From a checkpoint of a small mixture-of-experts model trained on Wikipedia.
Size: 14 layers, width 768, vocabulary 39351, 237M parameters.
Experts: 64 experts in each of 7 layers, 4 picks a token, a softmax router.
Training: a variant of SOAP for the experts, 763M tokens, 11644 steps.
Below are experts of layer 10 (counted from 0) of a mixture-of-experts language model. Rows are named router (the router's row for the expert), gate (a neuron's input weights, with its number), up (a neuron's input weights, with its number), down (a neuron's output weights, with its number) and show model dimensions 96-191. Each number is 200 + 20 x the weight over its row's rms, rounded and kept within 0 to 999.
After each expert's rows: a language model's description of what the expert responds to. This comes from a sample of Wikipedia text that the model never trained on.

# expert 32
router,206,177,189,185,232,199,173,226,191,200,233,186,220,191,214,210,200,230,196,204,181,231,220,223,202,205,178,202,173,184,187,248,207,212,202,200,235,194,181,203,189,176,201,198,170,219,198,256,217,183,183,178,208,221,180,212,191,186,183,216,203,212,198,230,221,212,214,191,241,196,215,228,183,202,220,219,196,204,208,211,152,186,225,227,137,226,226,213,190,152,202,199,204,192,200,167
gate0,158,203,185,209,243,203,210,195,188,142,191,184,197,184,207,197,195,191,177,208,189,183,189,200,211,162,178,216,200,197,188,216,158,203,205,185,176,184,192,226,175,174,183,188,165,194,199,202,205,224,220,221,185,204,217,204,169,223,222,235,213,186,251,233,208,214,182,198,219,200,200,212,202,209,194,170,183,201,167,174,225,212,207,195,181,208,236,192,171,202,185,186,213,227,183,224
up0,202,221,193,210,190,209,210,214,193,198,223,202,168,190,197,208,206,205,183,173,171,187,221,165,200,231,207,190,201,201,179,196,210,193,206,208,190,185,215,255,191,237,182,177,200,203,221,188,240,184,164,235,195,192,230,178,211,177,220,201,186,198,180,210,199,191,218,169,168,192,193,196,208,223,214,217,208,195,185,193,210,199,185,190,216,206,212,182,180,172,230,213,234,170,218,188
down0,178,218,170,146,198,202,189,209,151,212,185,196,214,216,222,196,197,212,192,187,158,196,249,214,181,191,193,242,206,235,204,181,187,186,199,198,191,194,195,195,207,209,216,189,194,189,174,204,196,202,197,212,221,191,219,177,202,243,174,194,190,211,191,191,235,185,203,216,185,198,220,178,197,190,205,198,163,186,169,219,181,210,156,199,197,200,234,180,183,190,232,186,156,183,206,187
Description: Possessive pronouns, 's, numbers and ordinals before nouns, mostly in biographies and family contexts, such as his, her, two, first, eldest, 3rd.

# expert 59
router,209,185,214,188,232,185,199,198,238,191,204,190,231,199,201,170,183,209,199,200,197,208,207,231,220,193,184,190,219,177,219,173,197,228,172,179,212,180,213,175,172,197,197,209,229,228,178,203,213,183,202,226,214,208,172,223,222,174,204,197,226,189,167,195,215,218,159,181,241,192,204,204,224,218,180,211,198,225,208,193,197,180,237,228,153,235,213,166,211,234,186,211,233,197,173,213
gate0,193,184,212,192,224,201,202,191,245,174,170,184,218,185,216,209,192,200,241,227,215,209,173,230,180,190,209,205,216,176,168,214,226,209,245,184,217,198,213,179,226,222,187,187,217,233,198,236,170,201,202,229,179,191,204,190,188,201,222,226,205,208,165,215,188,205,201,236,186,195,209,179,208,192,173,207,208,239,196,199,215,218,167,212,191,182,218,248,184,209,183,252,180,205,205,202
up0,191,188,223,197,162,199,211,215,208,229,191,200,194,168,171,204,180,225,197,208,218,189,205,182,223,173,209,194,175,211,182,195,206,239,212,200,199,177,234,188,204,178,218,206,161,204,205,245,198,200,213,195,198,184,202,222,164,203,222,215,200,227,195,201,161,165,198,203,187,212,185,191,206,242,213,172,196,205,183,206,221,225,202,216,179,199,200,216,163,170,157,169,214,222,176,237
down0,229,212,199,182,190,200,173,226,212,223,219,186,230,203,196,203,221,221,227,201,172,191,160,209,203,185,213,197,162,180,203,214,205,175,177,206,163,224,232,176,230,168,226,192,203,181,185,216,173,208,223,236,168,213,182,214,203,181,183,165,194,174,208,208,208,181,191,167,178,214,211,234,212,200,219,208,231,191,169,195,206,198,180,182,210,190,236,213,204,184,221,205,209,161,188,199
Description: Decimal points, dashes, minus, plus, degree and prime marks inside numbers and coordinates, plus of in titles like King John of England.

# expert 18
router,203,171,189,180,210,198,214,246,226,183,265,206,218,213,220,189,202,219,208,213,206,208,187,230,202,191,189,217,220,186,207,254,192,193,167,192,221,166,192,217,188,221,195,210,203,208,166,223,214,187,234,186,198,207,224,214,180,201,159,238,200,181,196,210,235,204,202,196,232,193,203,197,185,194,226,220,185,176,219,207,187,181,224,250,168,217,242,201,209,191,215,172,229,205,193,181
gate0,188,209,181,193,178,201,188,184,171,224,232,198,213,185,198,181,182,158,191,215,214,171,212,206,214,163,169,222,219,199,235,164,215,207,170,185,225,188,205,213,169,192,196,214,210,187,170,183,197,206,197,226,225,217,222,204,195,195,159,215,200,201,149,176,214,220,217,187,212,164,202,202,195,218,193,205,211,210,238,202,184,219,177,221,191,159,213,176,201,235,206,179,164,189,191,192
up0,223,184,187,189,187,187,161,190,195,187,215,214,191,232,202,197,187,196,194,205,219,179,222,222,221,224,197,196,182,170,216,190,182,201,211,186,202,192,183,216,194,177,194,208,209,214,211,218,189,209,198,166,208,201,167,169,159,192,216,211,206,210,211,229,159,197,229,192,216,221,204,213,191,209,218,176,154,191,179,196,215,204,218,208,199,206,219,197,170,215,162,219,209,199,204,168
down0,229,217,193,205,204,208,189,221,178,195,211,211,210,180,178,210,227,201,181,208,190,167,200,207,213,241,178,166,205,204,218,195,187,188,228,218,187,207,191,193,224,188,197,207,186,203,204,200,202,210,186,208,231,221,232,194,221,221,184,235,220,197,189,235,200,210,197,240,208,230,208,231,241,191,203,211,180,196,230,179,167,177,197,188,180,215,169,197,199,234,214,216,215,234,192,210
Description: Adverbs, quantifiers and comparison words after is/was/as, such as also, same, such, than, later, particularly.

# expert 33
router,196,177,183,200,184,226,200,216,218,188,199,201,207,205,199,196,178,200,223,193,210,226,201,198,191,221,199,185,191,211,214,196,214,218,178,147,213,173,178,187,203,191,187,212,198,188,170,217,206,191,238,223,203,203,207,192,192,201,218,207,172,269,172,204,207,196,204,202,223,193,217,244,201,225,214,192,199,198,248,222,187,203,196,219,200,210,233,189,214,209,211,203,238,210,198,172
gate0,196,220,173,223,195,233,187,217,216,156,185,223,204,232,194,213,197,172,220,192,187,209,188,212,221,206,207,214,195,169,194,209,227,201,165,215,209,213,197,195,178,211,256,221,206,196,184,204,220,228,203,211,188,197,206,200,160,219,171,182,162,196,210,150,186,189,184,214,191,231,201,183,190,211,199,174,216,213,226,210,215,185,216,173,215,181,244,187,214,197,201,156,193,215,196,191
up0,231,196,203,173,213,238,188,242,201,205,174,183,177,180,157,199,201,209,212,196,202,206,186,189,203,185,199,208,188,199,202,220,188,192,189,150,215,209,197,199,217,207,211,186,216,198,179,212,238,209,208,208,187,217,188,213,206,220,213,160,184,211,198,236,173,181,192,219,200,198,197,173,175,222,205,224,200,177,220,220,216,169,159,189,196,209,195,235,198,172,199,186,191,209,201,208
down0,196,196,214,189,213,225,196,192,172,193,189,211,216,197,205,220,215,192,207,191,199,162,199,229,225,161,197,188,195,211,234,192,202,205,177,193,168,222,206,181,196,207,211,190,208,204,176,212,192,193,186,145,195,205,228,198,185,210,206,193,194,236,213,203,185,190,216,205,170,188,208,204,174,227,173,230,193,179,203,212,205,213,228,179,187,203,160,215,194,208,194,207,214,237,186,193
Description: The auxiliaries has, have, had before been, and small pieces inside URLs or German and Scandinavian compound words.

# expert 45
router,189,200,167,176,224,213,195,204,228,189,230,219,217,213,220,209,197,221,207,212,195,208,220,192,198,193,188,187,225,178,218,198,199,230,206,221,245,210,158,185,194,190,186,187,182,221,175,193,206,180,199,202,163,187,192,185,220,201,228,238,193,195,196,214,178,197,188,164,229,179,215,190,214,222,221,229,204,184,198,217,177,167,208,238,168,214,242,208,229,204,225,195,227,200,177,199
gate0,177,196,193,194,208,187,241,168,178,195,218,194,196,204,193,200,193,180,238,174,191,187,207,159,203,231,179,244,218,171,208,195,225,226,206,191,214,186,181,211,194,236,204,186,215,217,216,219,199,205,191,188,176,187,168,208,243,179,215,225,160,202,206,177,204,210,212,209,186,175,248,170,249,233,216,170,211,189,190,215,187,223,179,203,211,186,229,186,185,220,201,154,224,181,196,245
up0,211,220,202,183,204,185,260,201,162,205,227,189,218,196,207,203,176,199,163,216,197,220,186,195,190,233,254,181,218,194,208,217,211,186,197,199,229,203,189,190,245,175,203,194,225,192,193,214,206,215,217,242,217,189,205,218,203,218,198,222,189,185,209,227,198,195,165,166,199,215,167,199,208,199,190,203,195,166,207,181,186,194,199,192,186,198,194,213,155,216,193,219,181,202,226,192
down0,211,209,179,186,186,188,192,203,190,184,187,245,198,224,196,187,165,176,206,213,195,192,214,186,191,204,185,211,175,191,210,205,216,223,239,208,192,192,205,172,142,216,193,203,215,174,218,236,221,166,206,198,163,237,196,197,200,195,251,193,205,173,178,260,234,218,206,234,223,204,198,232,203,198,196,189,190,206,193,230,205,195,185,178,184,213,187,193,220,182,194,163,240,187,195,202
Description: Commas ending clauses or list items, and connectors like when, if, while, although, before and, but, the.

# expert 41
router,198,164,224,185,211,235,233,234,182,171,219,197,201,204,205,188,179,217,205,233,203,194,209,247,205,220,183,199,199,202,217,195,181,233,203,183,211,192,189,220,176,213,201,174,218,189,188,217,186,181,213,193,180,210,198,197,228,191,173,192,183,203,199,220,244,212,206,190,239,183,194,210,218,200,202,205,191,188,200,201,191,209,237,242,180,224,238,213,238,193,227,214,234,196,195,202
gate0,203,160,198,221,208,231,210,171,187,187,206,164,211,178,216,199,183,217,182,195,210,218,221,177,221,202,194,189,146,184,191,219,196,163,209,159,208,205,203,201,179,208,231,180,218,199,182,193,222,193,212,212,182,199,230,199,182,197,211,191,182,174,184,224,194,207,180,228,196,199,217,180,178,197,208,202,224,193,175,217,169,197,209,213,206,177,216,179,238,221,196,219,244,222,175,174
up0,190,217,198,180,169,177,176,194,203,200,187,210,178,207,190,193,200,181,192,173,182,200,190,223,152,212,214,202,174,196,186,207,230,216,210,178,195,157,221,175,239,219,225,170,187,215,222,190,194,205,193,180,172,187,206,216,208,208,211,198,207,197,205,198,191,203,168,205,187,216,206,176,236,219,202,219,229,195,218,179,149,184,230,186,198,186,212,198,163,204,179,222,257,192,182,198
down0,173,214,188,212,223,222,184,186,187,236,202,176,249,214,168,230,179,238,196,214,207,228,198,189,184,186,194,176,178,201,213,194,188,194,190,225,217,182,202,226,194,202,176,179,179,214,211,209,199,178,197,190,173,222,233,188,210,244,186,192,238,197,163,173,201,184,211,236,218,200,201,244,194,208,216,167,197,227,228,183,202,205,209,199,171,186,204,181,174,202,196,166,179,182,180,190
Description: Single digits inside years, dates and scores, such as the 9 in 1995 or 0 in 2011, plus Billboard and chart-table rows.

# expert 23
router,180,204,193,196,196,213,193,208,146,196,195,204,230,223,182,205,198,209,239,235,194,230,200,179,200,214,153,177,215,236,226,231,214,223,168,175,213,210,189,162,161,200,191,208,202,227,220,196,174,194,215,194,194,181,173,233,214,172,200,210,217,201,205,217,219,195,186,163,185,202,236,195,210,224,227,164,185,188,198,212,182,182,181,248,200,200,217,227,226,185,163,196,244,188,192,223
gate0,212,213,217,193,198,182,226,219,203,187,209,217,231,231,166,206,189,230,183,213,186,194,220,188,206,203,199,179,229,198,210,186,184,183,177,169,211,208,224,197,211,218,213,210,214,220,194,183,216,223,221,202,191,157,221,215,190,226,148,207,189,200,224,183,210,198,197,174,219,202,182,198,219,201,247,225,199,174,173,180,189,202,193,169,197,210,189,215,186,213,200,203,228,178,210,183
up0,211,182,208,201,227,196,180,199,242,229,210,189,234,242,186,189,165,188,211,202,217,167,159,205,212,183,186,189,188,220,207,210,194,181,197,259,182,226,191,174,209,236,232,188,222,201,214,189,180,195,235,190,213,206,212,199,200,229,210,190,188,177,228,234,184,218,195,174,177,186,204,174,210,204,192,220,181,198,198,208,157,204,197,204,192,171,209,223,180,191,176,155,231,202,202,229
down0,219,227,215,180,184,174,219,149,166,185,194,186,216,211,197,224,199,181,200,189,234,172,186,224,190,184,197,188,208,188,217,180,137,207,202,216,197,198,185,224,215,189,202,230,229,189,221,223,195,211,217,180,221,196,227,190,219,185,184,195,205,182,211,169,195,196,181,154,178,182,161,193,192,239,238,177,231,188,180,189,215,213,188,211,205,193,209,148,213,197,233,185,201,216,190,205
Description: Word-internal pieces of transliterated Arabic, Syrian and Turkish place names (sh, ah, gh, ç, ş), also some mid-number digits and table pipes.

# expert 42
router,195,172,220,212,188,181,209,197,184,187,229,192,220,209,187,173,170,206,223,201,156,190,221,215,217,193,196,192,194,204,203,230,174,219,187,189,181,195,185,187,182,213,202,204,194,207,218,188,201,212,215,184,206,204,206,200,214,194,169,206,208,223,199,212,178,217,215,199,229,211,216,217,196,230,187,191,184,218,223,214,177,180,173,246,209,186,220,232,235,189,199,210,195,223,191,217
gate0,209,218,219,170,222,197,202,219,193,171,191,184,185,209,207,172,197,182,229,217,225,200,184,202,188,212,181,233,203,221,223,193,206,155,193,212,188,214,225,224,176,198,219,191,233,221,214,206,196,230,215,197,217,205,195,186,195,189,224,188,192,175,178,206,173,223,217,204,202,192,224,197,165,192,203,228,186,179,205,192,194,188,181,213,144,180,214,201,195,177,209,183,208,237,205,220
up0,172,225,197,187,187,195,219,218,202,205,201,193,192,153,249,199,223,227,197,221,212,187,185,213,224,190,223,201,161,229,218,244,212,196,245,244,200,183,157,183,206,216,215,202,221,202,185,182,169,206,193,189,184,185,220,181,223,219,208,197,192,188,198,227,208,200,198,226,206,199,203,210,218,176,194,164,228,195,173,210,184,212,215,236,202,171,190,202,196,225,179,195,198,222,184,182
down0,211,156,192,229,221,210,190,160,225,184,181,196,183,183,214,185,171,186,235,139,213,182,169,189,216,199,162,177,207,192,187,193,230,186,186,176,196,196,196,183,199,201,188,192,194,205,242,223,212,173,203,189,215,166,229,193,203,176,237,236,176,197,212,198,192,143,162,197,168,214,181,178,216,179,212,193,169,193,192,217,180,190,198,200,240,177,194,204,223,190,203,170,224,242,176,216
Description: The words after and before, big city names like Detroit, Chicago, Toronto, and year or season digits in ranges.

# expert 13
router,169,184,183,184,204,168,208,210,196,192,247,179,217,215,207,191,201,241,219,186,199,230,221,239,217,209,177,207,197,137,221,210,165,208,215,185,237,228,190,218,219,203,238,214,194,180,172,185,219,207,216,186,195,182,206,189,209,181,181,185,225,208,182,217,195,186,222,180,249,173,196,210,207,178,176,196,202,210,198,212,191,200,223,228,219,189,206,228,222,195,204,216,201,181,215,179
gate0,173,218,202,210,191,194,216,224,178,202,248,214,209,237,209,193,214,221,206,227,204,186,199,213,194,169,207,230,219,214,197,198,179,220,192,211,218,194,180,226,206,216,200,216,220,218,210,207,211,170,215,205,177,194,177,186,214,223,254,215,168,202,196,194,190,181,205,218,227,181,196,213,208,155,207,201,229,172,187,178,250,243,203,218,216,214,176,195,208,209,182,211,199,220,208,194
up0,213,181,204,186,214,188,219,195,204,226,188,174,188,212,184,207,196,194,245,175,193,188,173,191,187,207,210,204,196,226,220,177,207,198,201,211,208,206,191,160,199,203,206,177,190,197,171,204,211,210,166,194,170,206,172,159,203,207,208,180,183,203,214,193,211,199,215,214,226,203,201,191,183,201,194,237,209,220,188,186,199,225,178,200,214,206,211,201,193,234,220,207,227,207,185,187
down0,199,214,177,194,199,171,155,183,196,205,189,221,184,188,156,187,179,220,168,208,202,189,201,208,196,180,188,204,173,185,179,186,232,193,174,201,195,204,225,223,227,213,174,192,228,208,238,207,173,180,191,223,204,241,198,205,164,195,203,205,215,206,200,208,219,186,218,194,200,210,196,181,189,189,204,209,208,193,200,192,205,227,219,209,205,180,223,175,236,255,179,211,222,225,221,216
Description: Nationality and party words such as United, British, Russian, Democratic, and the prefix pro- in pro-Soviet or pro-choice; also list dashes and "==".

# expert 5
router,162,154,195,168,231,189,190,213,192,182,201,182,231,212,224,171,210,227,234,184,181,216,165,209,196,206,197,178,202,204,200,237,212,214,187,232,192,192,167,167,205,203,199,211,187,203,192,200,221,197,215,193,191,206,217,204,204,190,194,184,199,178,194,193,218,225,208,196,244,189,224,168,214,207,202,178,218,181,202,204,194,206,214,221,235,199,255,208,212,207,193,212,227,192,179,217
gate0,161,227,211,203,191,181,153,186,236,187,231,186,196,172,166,159,197,178,229,183,202,209,221,207,226,155,217,218,205,163,271,173,170,185,209,179,216,189,244,188,211,171,201,222,199,187,205,230,200,199,179,203,189,192,172,185,205,177,219,198,213,209,205,215,225,205,176,199,172,224,224,177,204,188,186,233,184,194,200,173,170,236,173,197,186,168,215,194,185,210,225,190,193,216,159,194
up0,199,232,194,182,153,218,231,186,213,194,200,182,205,210,197,197,183,203,178,178,170,213,192,213,167,205,227,225,208,171,234,183,175,177,204,184,203,195,189,210,213,242,191,185,230,199,197,191,184,184,227,201,189,237,185,197,191,200,182,210,223,225,203,208,195,216,180,192,174,168,207,167,198,196,237,199,193,216,192,184,215,207,186,189,156,183,191,222,174,194,212,211,196,228,192,209
down0,208,246,187,222,205,217,193,187,212,212,206,192,207,193,177,183,187,196,229,208,201,170,199,183,204,233,208,208,231,187,204,188,161,191,173,171,193,226,208,201,213,178,177,209,197,210,227,188,201,184,160,213,198,191,176,194,196,193,204,213,182,216,209,207,195,203,215,193,196,214,187,190,200,198,169,216,225,201,198,228,206,180,203,191,168,165,233,218,215,200,192,208,220,208,176,208
Description: The articles the, The, a before noun phrases, often after of or in, plus heading markers ==, === at section starts.

# expert 36
router,201,201,209,173,198,199,218,196,186,194,235,198,239,219,222,181,188,215,225,204,188,211,201,227,202,214,150,189,187,163,209,192,210,263,196,193,224,195,199,214,223,228,210,202,234,224,182,209,214,169,215,206,204,175,200,202,185,212,187,200,167,223,177,200,231,196,200,180,247,205,215,205,215,185,191,181,208,218,197,206,203,185,203,200,192,216,233,206,229,192,202,201,219,188,219,180
gate0,187,202,197,187,168,200,225,163,239,183,196,188,239,207,149,219,229,191,176,192,189,190,208,191,215,166,175,219,184,206,186,218,221,219,183,240,226,213,191,182,163,224,194,195,241,206,176,223,206,205,187,206,183,172,221,204,172,203,200,187,175,192,211,214,233,183,186,202,217,191,210,204,208,204,209,247,196,246,205,210,197,203,198,206,186,222,234,221,190,195,199,211,193,204,180,213
up0,183,184,210,206,196,225,203,196,138,199,173,185,178,191,212,195,199,193,236,201,248,195,206,186,211,174,187,230,234,206,198,187,213,204,204,188,204,251,203,199,178,198,189,189,235,207,211,210,220,220,175,203,170,239,196,198,217,200,202,205,216,207,220,208,177,207,215,214,193,202,233,213,176,189,196,229,228,184,220,202,187,216,239,177,219,238,225,196,181,193,220,206,182,194,159,214
down0,197,170,213,200,199,191,194,168,221,154,168,210,219,195,226,174,206,188,173,181,199,203,198,193,177,186,210,197,169,175,227,185,181,225,192,236,183,225,194,191,163,186,206,182,160,229,217,211,174,202,240,161,206,225,194,197,226,194,239,200,201,197,187,191,194,221,216,190,208,186,198,201,204,174,213,197,153,188,210,162,219,210,219,202,205,187,230,212,208,190,191,199,216,184,170,172
Description: Table pipes and colons in sports results, three-letter country codes like GBR, FRA, USA, and prepositions in athlete bios.

# expert 17
router,214,170,221,217,164,169,189,195,168,152,206,183,222,209,189,167,174,206,190,204,198,213,189,183,189,203,183,173,212,175,166,181,198,224,189,177,202,207,182,231,212,229,219,189,200,238,205,228,229,199,214,200,173,208,204,225,202,203,204,193,206,208,199,211,211,236,235,150,232,208,219,206,187,182,216,187,187,204,227,223,186,189,212,221,165,215,245,228,215,214,206,200,192,200,194,193
gate0,210,220,210,198,213,215,221,224,219,192,204,185,207,174,204,231,237,222,241,210,193,185,177,234,194,186,215,169,187,200,197,214,200,224,201,223,247,228,232,209,197,185,208,199,207,201,184,192,195,217,223,191,188,204,193,170,203,181,178,191,200,230,193,166,211,231,185,229,237,160,217,220,203,221,215,142,223,210,198,226,196,212,176,214,204,194,226,188,205,205,222,187,203,192,243,190
up0,196,223,192,185,218,196,234,169,232,196,217,156,196,206,199,222,205,218,187,229,198,175,170,182,207,202,197,207,174,204,169,182,179,199,202,213,213,196,172,224,191,194,202,230,204,186,226,234,189,181,195,198,194,244,196,196,202,199,213,204,182,170,204,159,197,217,203,215,222,199,192,178,214,187,219,183,174,212,237,195,200,210,215,184,194,185,191,214,197,222,200,174,164,192,238,211
down0,199,240,192,186,200,221,204,211,160,229,222,208,193,228,199,240,182,213,199,202,206,178,216,185,180,175,209,233,178,218,177,206,165,174,169,201,202,161,186,196,224,206,208,220,191,200,202,217,206,228,221,227,169,230,203,205,193,168,193,225,217,211,192,188,200,187,200,172,201,181,166,208,237,203,171,209,169,175,224,209,185,178,191,192,203,212,204,179,222,235,185,193,209,223,196,214
Description: Tokens ending table cells or list entries: closing parentheses, semicolons, %, dashes, and header words like Votes, Result, Team, Goals, Total.

# expert 62
router,216,173,225,210,199,191,179,195,182,218,195,196,225,233,207,192,171,215,219,209,157,207,193,208,194,204,177,177,192,177,214,188,178,208,171,182,217,197,172,167,174,205,218,170,193,212,177,223,205,193,226,205,202,220,195,214,193,204,196,216,194,197,202,215,214,222,225,220,219,198,236,225,219,213,205,176,192,227,221,236,200,185,181,217,207,181,205,210,218,214,178,199,219,214,178,180
gate0,188,185,210,211,203,209,193,194,154,174,193,215,159,211,210,225,197,182,200,202,192,204,200,212,175,210,169,175,209,217,219,209,192,223,188,198,212,228,211,248,197,209,219,181,200,210,196,213,216,236,200,183,227,220,173,161,209,206,201,174,187,174,199,175,196,185,210,200,189,193,215,212,194,201,202,203,226,222,226,207,188,185,181,167,245,216,191,234,178,190,178,198,192,152,164,207
up0,212,240,231,211,201,206,240,219,203,228,220,195,170,201,217,216,187,189,202,205,197,206,176,216,189,197,181,186,212,244,224,212,225,187,184,217,218,181,203,169,164,223,185,221,208,209,174,233,168,212,178,170,174,198,204,201,199,182,206,234,186,196,237,146,235,168,206,220,217,181,210,223,199,230,188,176,215,176,191,206,177,185,208,169,201,225,151,171,203,201,176,207,220,196,201,249
down0,224,207,201,212,206,207,231,202,215,232,178,174,219,192,188,191,180,194,198,191,191,203,246,205,239,226,214,224,199,224,190,181,199,183,220,188,181,217,173,169,226,178,234,221,198,185,212,165,246,220,229,180,213,205,225,202,214,226,188,169,222,189,200,162,217,192,191,181,187,159,193,215,232,205,197,189,205,173,187,215,164,222,234,211,190,176,152,225,207,202,198,198,176,214,184,187
Description: City, town and venue names and their pieces in location contexts, often after in, at or New, such as London, Boston, -ville, -ford, Eastbourne.

# expert 54
router,182,197,183,177,183,215,210,240,202,206,206,160,199,217,192,152,190,211,189,228,184,206,173,233,208,199,166,169,215,204,201,209,195,203,204,166,223,198,176,193,190,225,237,203,207,207,195,220,223,157,215,198,160,186,256,182,212,192,196,236,219,197,176,204,217,210,177,187,260,202,203,211,194,214,224,175,210,207,235,207,190,209,237,241,185,193,189,187,215,204,220,197,190,182,208,169
gate0,181,181,203,172,213,223,206,213,172,209,218,181,206,206,174,211,153,202,217,200,198,197,169,188,202,196,179,192,188,151,229,222,184,173,214,247,251,161,204,171,204,204,224,221,208,197,202,221,252,187,197,187,239,210,190,171,210,192,218,157,208,200,211,195,186,202,207,210,214,198,205,217,189,184,170,190,219,206,190,195,203,210,190,238,208,198,211,176,215,212,218,221,227,196,233,190
up0,207,209,201,233,195,199,205,187,206,202,201,205,211,220,201,192,161,244,187,183,195,214,183,167,196,209,225,189,216,163,195,222,237,194,184,233,224,209,196,206,177,210,200,223,202,228,210,195,220,204,179,182,207,186,224,239,223,210,149,175,209,231,196,188,175,181,175,246,194,223,201,211,184,184,192,208,218,185,196,218,173,225,176,216,201,246,177,170,198,237,227,208,195,180,202,188
down0,176,182,189,178,186,183,167,225,208,217,204,200,234,157,197,217,189,205,157,167,170,202,243,186,155,224,219,190,211,213,201,232,211,233,218,214,189,200,199,184,229,208,185,230,219,174,196,194,191,196,223,239,175,194,202,226,222,224,229,209,204,200,202,205,191,216,217,192,195,191,204,233,162,201,172,191,198,167,187,214,191,198,211,216,225,175,209,212,231,172,224,199,209,211,194,226
Description: Speech verbs like said, stated, wrote, plus titles and capital initials such as St, No, Dr, Jr, M, J.

# expert 15
router,213,184,202,160,196,183,190,210,189,177,247,190,212,222,213,165,163,203,210,231,149,218,209,190,210,179,183,193,186,175,183,213,207,215,183,194,221,192,213,223,192,195,201,205,166,204,176,222,180,169,190,157,198,216,212,208,202,202,200,204,201,210,202,202,223,222,188,181,229,223,234,218,211,197,212,210,183,216,201,224,209,233,205,245,187,208,237,226,196,195,208,187,212,216,218,160
gate0,190,185,238,212,210,233,195,180,238,184,193,212,229,168,195,196,212,201,205,245,208,227,169,191,202,152,201,199,182,222,184,205,220,180,193,142,194,208,202,217,202,217,217,218,225,218,185,198,177,176,190,217,219,217,229,234,204,224,164,181,235,233,191,204,185,231,192,235,214,220,203,202,199,215,215,224,200,181,233,204,201,218,212,208,194,203,221,207,193,191,173,194,200,166,155,221
up0,210,207,191,224,154,228,223,212,199,214,176,231,231,214,206,223,235,206,192,203,214,212,229,223,169,197,238,193,218,215,216,218,199,174,208,214,189,235,160,185,207,202,198,175,207,217,202,171,217,215,201,210,214,201,217,194,216,152,222,232,195,205,206,192,155,171,192,215,188,187,239,202,195,226,218,175,227,216,227,176,204,168,188,224,210,210,202,192,204,191,188,225,177,183,172,215
down0,177,211,187,195,172,213,217,208,179,181,160,237,174,218,225,216,164,205,170,202,155,248,223,197,199,184,218,181,168,224,216,224,180,220,212,209,197,223,203,238,218,176,233,184,251,201,202,219,211,210,167,181,195,167,218,207,211,222,193,178,218,185,182,232,180,200,208,209,182,175,205,196,159,210,184,209,176,188,191,231,163,205,184,194,181,207,269,183,236,208,210,224,190,216,204,171
Description: Past participles and -ed endings before by or in, such as provided, produced, announced, plus Preceded and Succeeded in succession boxes.

# expert 28
router,206,201,175,211,218,213,204,197,223,186,247,188,202,203,227,200,184,193,215,218,207,199,161,222,186,211,188,204,157,199,209,192,186,222,218,200,211,162,159,207,186,177,207,208,191,223,194,212,192,176,197,191,204,198,220,190,208,207,178,211,210,234,197,170,196,194,223,202,236,207,215,183,192,184,168,189,196,212,213,200,196,176,239,242,182,216,224,196,243,228,211,162,225,184,212,191
gate0,185,183,215,216,232,235,171,203,185,225,182,220,221,181,195,231,221,203,208,205,182,194,228,226,179,196,215,199,209,217,193,234,212,209,198,202,180,189,144,195,206,183,187,178,188,196,211,176,221,231,195,173,208,174,214,237,229,211,223,210,191,207,231,193,191,188,193,211,233,189,203,239,214,217,237,177,214,216,225,190,191,225,204,187,166,206,163,222,179,208,173,229,172,253,197,207
up0,192,174,215,234,170,191,182,184,205,218,189,189,201,179,205,231,201,216,209,189,206,191,185,194,199,187,216,211,226,211,162,201,205,197,228,208,227,194,203,227,186,224,196,196,228,229,219,211,182,217,179,216,169,178,199,190,219,217,211,200,184,157,215,212,205,177,189,198,215,205,221,198,221,170,205,183,221,170,187,193,192,222,202,219,176,190,162,205,210,215,229,199,169,186,210,234
down0,182,157,204,210,224,194,209,187,196,228,178,170,180,172,159,212,231,202,191,209,185,171,173,210,162,207,192,221,208,208,189,192,213,196,197,177,215,205,192,220,195,236,199,182,212,212,231,195,177,206,203,207,252,188,159,196,221,169,186,190,221,180,208,210,204,193,206,213,203,203,188,200,199,197,200,220,164,231,190,216,188,216,208,199,166,217,205,176,192,181,219,235,166,234,187,234
Description: Section headings, table pipes and music or award terms in album and discography articles, such as Credits, album, vocals, Award.

# expert 55
router,225,187,175,209,220,177,200,226,195,196,224,221,228,181,213,204,207,221,219,200,173,203,180,222,207,226,182,166,211,195,212,213,225,215,187,222,220,187,173,184,184,212,198,201,179,216,214,224,224,183,190,201,216,218,198,226,201,189,185,217,217,160,228,212,214,198,202,186,240,195,190,201,189,203,188,206,197,189,216,197,175,190,205,226,201,189,240,213,217,192,186,185,216,213,177,197
gate0,191,174,201,204,187,208,226,180,163,228,225,204,190,188,211,187,211,210,225,203,155,177,181,207,165,220,204,191,237,192,190,198,199,183,206,188,206,208,174,199,203,186,219,226,196,210,167,187,140,180,198,208,215,214,182,185,227,157,148,198,199,216,199,214,191,205,183,197,209,198,165,214,219,178,209,187,223,185,236,202,227,184,215,186,198,190,196,225,210,214,168,236,217,188,178,238
up0,205,204,201,209,208,177,185,189,207,179,211,159,223,200,210,231,196,197,204,198,221,205,200,226,222,222,228,194,205,211,206,216,168,202,198,183,217,204,192,190,198,218,179,199,199,185,187,178,201,167,203,183,188,185,209,225,207,202,222,212,188,230,177,187,201,178,202,207,209,177,211,198,194,201,182,234,212,242,185,195,205,218,209,172,200,203,189,198,184,243,210,172,197,192,180,218
down0,229,173,193,179,210,195,177,158,237,190,193,166,207,174,210,167,184,213,190,192,216,208,205,209,242,172,243,199,178,196,204,235,193,182,234,199,224,224,222,213,232,224,210,152,218,227,166,195,212,211,218,217,177,174,181,187,219,208,235,170,197,197,201,188,199,207,246,189,176,202,224,198,167,178,177,218,205,168,214,202,171,176,235,192,215,225,200,196,201,213,216,191,200,180,246,228
Description: Attributive adjectives and articles before nouns, such as a major, the main, local, large, technical, social, in descriptive prose.